Below are experts of layer 4 (counted from 0) of a mixture-of-experts language model. Rows are named router (the router's row for the expert), up (a neuron's input weights, with its number), down (a neuron's output weights, with its number) and show model dimensions 0-255. Each number is 128 + 24 x the weight over its row's rms, rounded and kept within 0 to 255.
Before each expert's rows: "comes before" lists some tokens at least twice as common just after its tokens as in all text; "mostly gets" lists some tokens that are sent to it at least half of the time. This comes from a sample of Wikipedia text that the model never trained on. Tokens count by the router's weight.

# expert 58
comes before: " to", " that", " the", " in", " by", "ed"
mostly gets: " announced", " time", " Date", " years", " reported", " killed"
router [100  95 133 169 129 125 173 128 166 136  70 147  94 142 106 125 126 109  91 129 120 101 119 118 126  83 117  97 172 154 125  90 125 134 101 106 146 104 135 116 105 155 131  61 125 159 127 128  74 112 175 135 139 140 154 126 115 127 124 108 129 120 114 146 128 106 105 110  90 125 116 126 124 145  93  96 140 147 110 112 119 118 162 172  84 133 148  90 102 133 131  97 140 139 132 134 129 134 110 112 209 123 109 133 148 118 125 143 166 117 119 113 101 117 135 128  79 131 143  77 123 114 124 139 149 141 122 124 132 171 148 118 161 117 112 137  86 127 121 123 161 150 125 113 103 170 144  88 139  79 156 138 182 113 154  98 149 110 123 149 146 120 139 134 171 135 108 103 143 149 101 110 121 106  86 110 106 106 150 160  97 132 151 113 124 136 141 128 105 151 143 146 120 115 111 107 146 149  94  85 142 110 155 166 124 121 122 156 128 108 136 114 131 155  99 112 132 130  84  99  90 120 118 104 118 158 117 147 116 100 147 133 111 154 112 129 138 133  99 122  16 101  96 151 124 155 113 141 153 107  96 118  98 132 147 128]
up0 [132 130 136 140  98  85 127 140 161 160 116 138 115 105 163 136 104 115 120 135 126 111 144 137 144  78 111 120 145 130 158  94 157 118 120 117 142  88 149 141 117 114 126 126 106 145 113 149  96 146 135 145 113 115 140 104  66 154 145 131 160  69 132 105 158 117 153 147 129  92 129 118 125 147 152 125 103 148 128 139 163 118  99 154 133 112 136  82  87 123 143  71 108 176 173 149 118 134 131 111  71 126 123 112 131 126 163 142 147 126 154 119 128 105 117 139  94 122 120 136 128 167 128 134 174 149 138 134 146 129 169 108 145 123 119 119 147  84 136 166 127 104  93  98 113 153  95 107 123 131  81 160 148 164 123  93 105 115 125 142 104  70  99 107 102 136 125  71 123 113 101 169 115 104 133 149 113 111 133 134 117 134 154 126 109 128 133 123  90 158 148 152 115 147 130 108 128 130  98 121  62 131 126 115  88 125  96 160 104 137 131 154 142 196 103 129 131 166 140 121 174 166 105 149  93 134 152 167  97  71 163 113 144 159  97 132 134  99 116 102 142 130 100 100 136 124 134 148 137 116  89 105 171 149 156 138]
down0 [136 106 111 149 146 148 117 115 130 176  97 105 103 101 123 139 131 106 136 136  93 127 136  67 177  93 111 159 124 129 138 169 167  89 115 152 128 106 114  90 161 140  86 141 130 130 170 156 106 115 127 116 132  94 157 124 152  71 139 147 113 140 162 133 120 116 122 153  84 135  82 170  88 132 113 134 119 160 132 135 118  84 145 186 144 123  86 157 142 171 116 127 145 118  83  76  89 137 147 133 131 101 156 116 130 143 134 126 181 118 152 116  91 126 112 108 108  89 131 129 166 123 106 139 121 108 146 100 110 134 102 175 127 127 140 154 113 122  89  88 120 108 139 119 115 103 146 147 148 141 182 153 116 147  89 133 137 132 101 129 111  91 143 144  86 117 103 165 138 154 126 118 140 140 170 109 126 147 142 120 163 134 139 112 130 143 148 135 117 137 150 128 121 124 122 166 155  65 115 120 181 126 116 121  92 129 156 102 165 101 128 116 146 152 124  96 139 111 113 133 110  82 117 141 106 154 125 151 148 133 134 159 102 128  99  97 127 141 134 158  90 107 126 109 143  95 140  89 116 152 111 155  74 133 140 117]

# expert 75
comes before: " the", " by", " to", " in", " with", " from"
mostly gets: "ated", "ized", "ted", "ered", "ised", "ified"
router [123 126 111 156 120 146 166  92 133  91 102 120 138 140 160 164 143 139 138 148 169 123 101 111  91 100 121 136 184 156 156 112 109 142  97 103 169 101 130 101  90 136 129 134 140 156  94 105  68 113 179 152 154 140 142 105 106 114 131 126 110 136 133 134 149 111  79 141 117  88 106 113 174 149  87  84  98 157 144  95 119 125 148 158 128 128 117  92  86 129 124 118 130 129 136 113 148 153 107 134 104 106 128 114 170 131 132 137 128 120 139  77  91 120 153 142  89 128 132 102 136 136 120 124 138 145 142 142  90 131 150 130 121 121 102 102  89 107 165 119 118 132 140 150 142 112 116 122 151  83 131 125 181 115 117 143 163  84 149 129 140 104 109 131 152 143 111  90 157 114 109 140 125 137  90 152 127  99 150 127 101 118 155 130 128 166 123  90 149 136 142 141 113 115 115 121 137 144  54  85 117 142 133 147 138 108 192 181 154 102 119 109 139 170 129 122  91 133 136 135 121 135 143 130 144 133  92 178  82 128 100 129  93 146 144 112 155 143 114 134  79 107 107 152 166 166 112 143 121  99 114  96  80 127 143 131]
up0 [122  98 154 132 175 170  96 113  97 134 149 100 166 138 180 135 132 117 106 137 125 124 135 121  99  98 106 178 161 108 162 107 112 111 119 141 180 131 139  85 100 119 149 185 170  93 170 121 104 184  89  97 148  86 143 110 162 156 128 123 121 155 102 137 108 121 126 110 117  97 128 146 150 139 127  83 132 152 142 121 136 116 107 156 143 137 123 141  62 173  97 102 137 165 144 140 113 106 119 165 114  96 140 115 159 106 134 169 146  86 160  96 116  83 112  96 132 120 125 133 178 107 119 154 127 127 156 163 157 137 160 133  88 122 126 129  99 153 122 157 153 131 129 115 136 153 139 151 137 115 112 137 156 121 115 168 136 123 156  96 129 131  84  91 136 160 127 162 119 126 114 151 148 129 114 123  91 129 103 130 118  94 120 126 127 139 177  94 141 133 157 178 136 143 123 123 144 128 114 164 159 105 131 110 114 120 116 160  92 142 135  74 122 145 107 134 123 104  88 127 132 122 115 133 113 126 118 152 188 134 101 137 101 131 116  96 143 140 133 108 125 110 100 123 160 116 153 113 108 156  95 154 122 164 161 103]
down0 [120 109 138 169 139 129 136 145  93 144 110 148  95 130 147 134 108 125 105 163 164 123 140 104 136 151 118 130 100 147 117 145 125 115 152 162  88  88 144 120  99  71 163 115 122 136 141 127 139 112 123 100 113 140 100 119  96 131 120 101  95 141 130 133 164 117 128 120 142 143 169 161 106 135 116 123 122  99 154 115 116 114 107 109 114  92 117 162 137  97 148 137 141 142  86 158 107 114 127  74 171 127 136 117 119 131  77 116 118 136 125 136  91 120 138 148  98 116 138 116  99 126 158  98 133 172 102 106 132 102 123 129  96 124 163 160 102 110 110 138 115 121 110 163 100 112 139 137 114 152 171 142 132 132 124 116 134 154 104 163 159  92 124 150 143 167 103 130  86 112 138 105 153 109 165 124 186  99 141 154 109 146 139 121 101 122 118  91 112 128  73 116 116 175  74 123 176 127 124 161  79 121 114 143 130 186 155  96 117 157  86 130 163 129 128  96 134 104 127 128 128  97 142 117 131  81 132 125 125  86 138 120 140 127 170 157 136 173 115 115 127  73 178 114  71 117  93 171 150 114 159 133 175 111 127 128]

# expert 0
comes before: " of", " and", " in", " were", " are", " to"
mostly gets: "ments", "ctions", "ians", "ats", " points", "ations"
router [129  87 150 167 164 145 147 122 126 137  94 162 114 163 104 111 120 145 156 141 155 104 101 134 128 124 125 131 147 174 154 135 118 130  99 114 149 110 118 115 121 149 134 100 147 164 111 134  72 142 182 115 144 102 105 160 110  65  82 102 137 139 154 159 178 133 103 121 141 111 107 131 145 101 155 106 115 157 100 121  84 162 137 173 158 100 131 119 110 134 158 140 150 140 171 140 150 150 176 133 167 118  99 144 128 122 124 161 107 104 133 109  87 112 120 162 128 137 147 120 173 122 131 157 109 149 145 139 117 134 136 124 138 110 118 100 111 124 171 111 116 171 152  91 126 141 134 110 148 136 137 176 138  83 135 122 140 131 121 145  97 168  83 130 110 147 127 129 101 129 101 163  88 161  71 105 127 101 169 161 100 154 140 129 121 128 121 111 123 139 151 142  97 175 121 101 134 138 101 101 115 106 112 125 125 114 118 148  90 115 148 108 154 119 137  80 123 106 175 121 153 173 133 108 171 118 124 159 123 128 111 155 123 158 106 178 107 166 137 109  95 116 115 104 165 141 126 142 127 103 140 110  79 140 144 123]
up0 [118 133 121  97 152  83 137 139 130 144 134 133 123 151  83 166 109 136 144  82 134  95 135 148 110 173 126 146 172 147 175 132 153 141 117 115 110  85 119  93  99 121 104 121 140 173 159 120  97 131 159  93 101 115 102 149 143 146 100 133 116 112 180 118 155 140 142 133 155 129 126 140 132 118 110  92  77 151 140 141  66 135  93 137  90 190  96  90 145  78 115 158  98  88 164 133 120 108 116  64 110 133 136 139 104 116 144 169 181 138 128 138 126 132 131 172 129 133 110 105 153 121 110 140 127 125  94 139  89 175 105 113 126 129 148 144 124  97 152 158 144 136 155 152 138 102  88 138 142 104 161  94 112 137 139 117 124 128 106 140 103 145 121 173 111 112 129  91 150 125 116 107 127 118 101 156 126 109 143 133 106 128 105  76 153 120 152 133 107 164 110 131 146 100 134 129 123 129 120  91 177 121 126 117 115  89 112 102 114 131 125 121 165  89 133 137  97 115 150 128  98 131 128 117 130 147  83 129 108 121 144 105 153 100 106 162 138 127 163 123 149 100 112 143 187 133 161 136 138 115 116 176 125 128  77 131]
down0 [112 145 102 130  68 123 153 143 117 176 112 128 139 110 137 155  80 145 112 139 179 121 126 138 120 113  87 129 163 125  90 177 150 106 135 141 103 176 143 143  95 138 132 178 127 189 135 122 117 143  79 117 128 102 130 105 133 134 153 124  83 128 114 145 148 140 170 144  79 168 123 114  99 149 141 139 156 113 121 149 119 131  90 101  50 144 133 142 156 117 137 147 108 136 111 120 131 139 176  88 127 163 114 155 151 173 109 121 144 155 163  93 138 149 100 124 161 154 125 115 129 127 146 117 140  50 107 146 103 145 106 129 126 132 157 165 124 155 130 142  96 133 142 115 135 117 155 107 161 125 118 113  90 156 119 167 133 115 142 119 112 110 130 148 145  99 110  94 103 131 111 136 145 139 126 133 127 150 119  82 139 100 138 185 120 119 126 106 119 122 109 151 106  63 115 140 118  74 131 127 177 152 131 165 142 127  73 169 101 147 102 145 136 107 110 143 147 129 130 137 104 109 126 112 125 155 121 141 124  95 149 127 164 132 137 129 145 139 165 121 149 106 127 135 164 147 135 134 110 136 147 108 165  90 138 140]

# expert 69
comes before: " was", " is", " had", " also", " has", " are"
mostly gets: " he", " his", " she", " it", " He", " It"
router [105  93 110 173 127  79 127 132 159 135  85 126  90 129 107 144 130 155 140 109 147 153 138 121 142 146 108  68 162 154 170 124 132 184  81 111 179 122 147 108 121 155 121 113  90 138 128 122 125 190 143 118 140 130  84 130 146 108  59 110  97 129 143 150 126 105  99 122 108  94 126 142 134 130 141 118 123  82  90  96  88 169 135 142 131 133 111 104  99 134 133  85 125 134 134 138 159 104 127 165 119 159 127 165 139 113 168 134 143 111 120 117 106  97  92 127 136 154 145  95 154 137 114 157 115 140 124 153 132 161 114 113 138 163 128 128 119 116 123 111 130 126 117  92 124 144  96 135 158 148 186 140 124  88 109 162 143  92 128 129 134 170 151 122 135 130 143  75 136 159 115  87 124 124 120 123 158 104 176 172 130 110 174 124 161  87 146 123 120 132 165  93 123 135 124 142 109 123 103 104 152  93 109 144 141  95 123 160  73  94 122 107 154 132 104 125  86 122 132 109 104 116 144 144 145 144 132 138  82 136 129 140 133 115  99 144 137 116 126 119 103 108 151 100 152 134 139 140 139 133 167 107  81 149 138 176]
up0 [180 120  98  85 118 148 136 156 130 121 100 154 163 137 150 152 131 123 124 135 121 113 112 114 109 104 137 157 109 153 126 100 128 113 147 165 114  93 118 126 133 138 107 121 147  96 123  52 129 123  90 152 120 127 131 139 178 112 154  91 152 142 112  94 128 113 139 111 125  83 159  94  91 129 117 146 105 123 107 159 115 106 128  98 132 134 144 136 176  68 132 141 141 122 115 137 133 145 144 153 153 107 142  92  81 153 124 123 120 118 125 125 101 147 104 158 126 122 100 176 175 121 143 108  89  87 175  70 130 131 148 118 131 133  89 139 136 130 131 118 124 143 135  85  90 100 130 122 100  93 117 110 107 144 133 102 150 150 147 133 136 129 126  90 134 112 105 158 159 115 113 100 116 125 134 153 145 159 116 105  78 143 125  98 101 116  93 139 114 118 102 150 137 142  77 138 116 115 149 116 136 104 147 111 147 152 115 164 105  98  82 108 134 112 125 131  94 146 124 113  93 138 171 100 129 131  99 150 102 132 115 152 139 109  98 170 181  84 133  98 161 100 133 138 154 141 177 142 151 179 122 146  86 185 124 133]
down0 [119 155 133 139 122 117 166 130 109 160 119 118 150 129 128 147 130 137 127 102 104 121 125 156 154 108 128 108 116 139  82  93 104 176 107 101 169 150 106 131 134 150 103 139 108 135 155 130 186 101  96 127  81  91 100 147 159 115 145 113 122 115 135 102 147 158 136 184 168 156 115 187 124 120 139  93 156 138 191  99 130 138 103  79 130  84 130 119 160 131 154 129 105 129 166 149 122  79 128 179  83 111 120 148 110 145 125 133 115 108 115 133 123 119 109 138 150 112 133 109 125 113 122 163 150 125 134 124 127 138 157 164 151  88 142 167 163 126 133 145 163 117 128 160  66  79 104 115 163 126 122 131 138 126 135 186 155 138 164 129 175 146 103 146  99 144 122 152  94 169 148 113 112 132 112 129 161  96  96 146 120 112 110 169 147 136 142 103 155 109 124 120 120 149 127 148 111 128 141 105 128 113 137 132  98 122 124 134 167  72 126  90  82 142 106 142  90 138  89 156 118 134 112 138 136 125  95 139 172 103 126 113 121 119 113 112 146 154 181 144 104 123  93 119  84 127 111 131 118 149 115 124 108 147 135  87]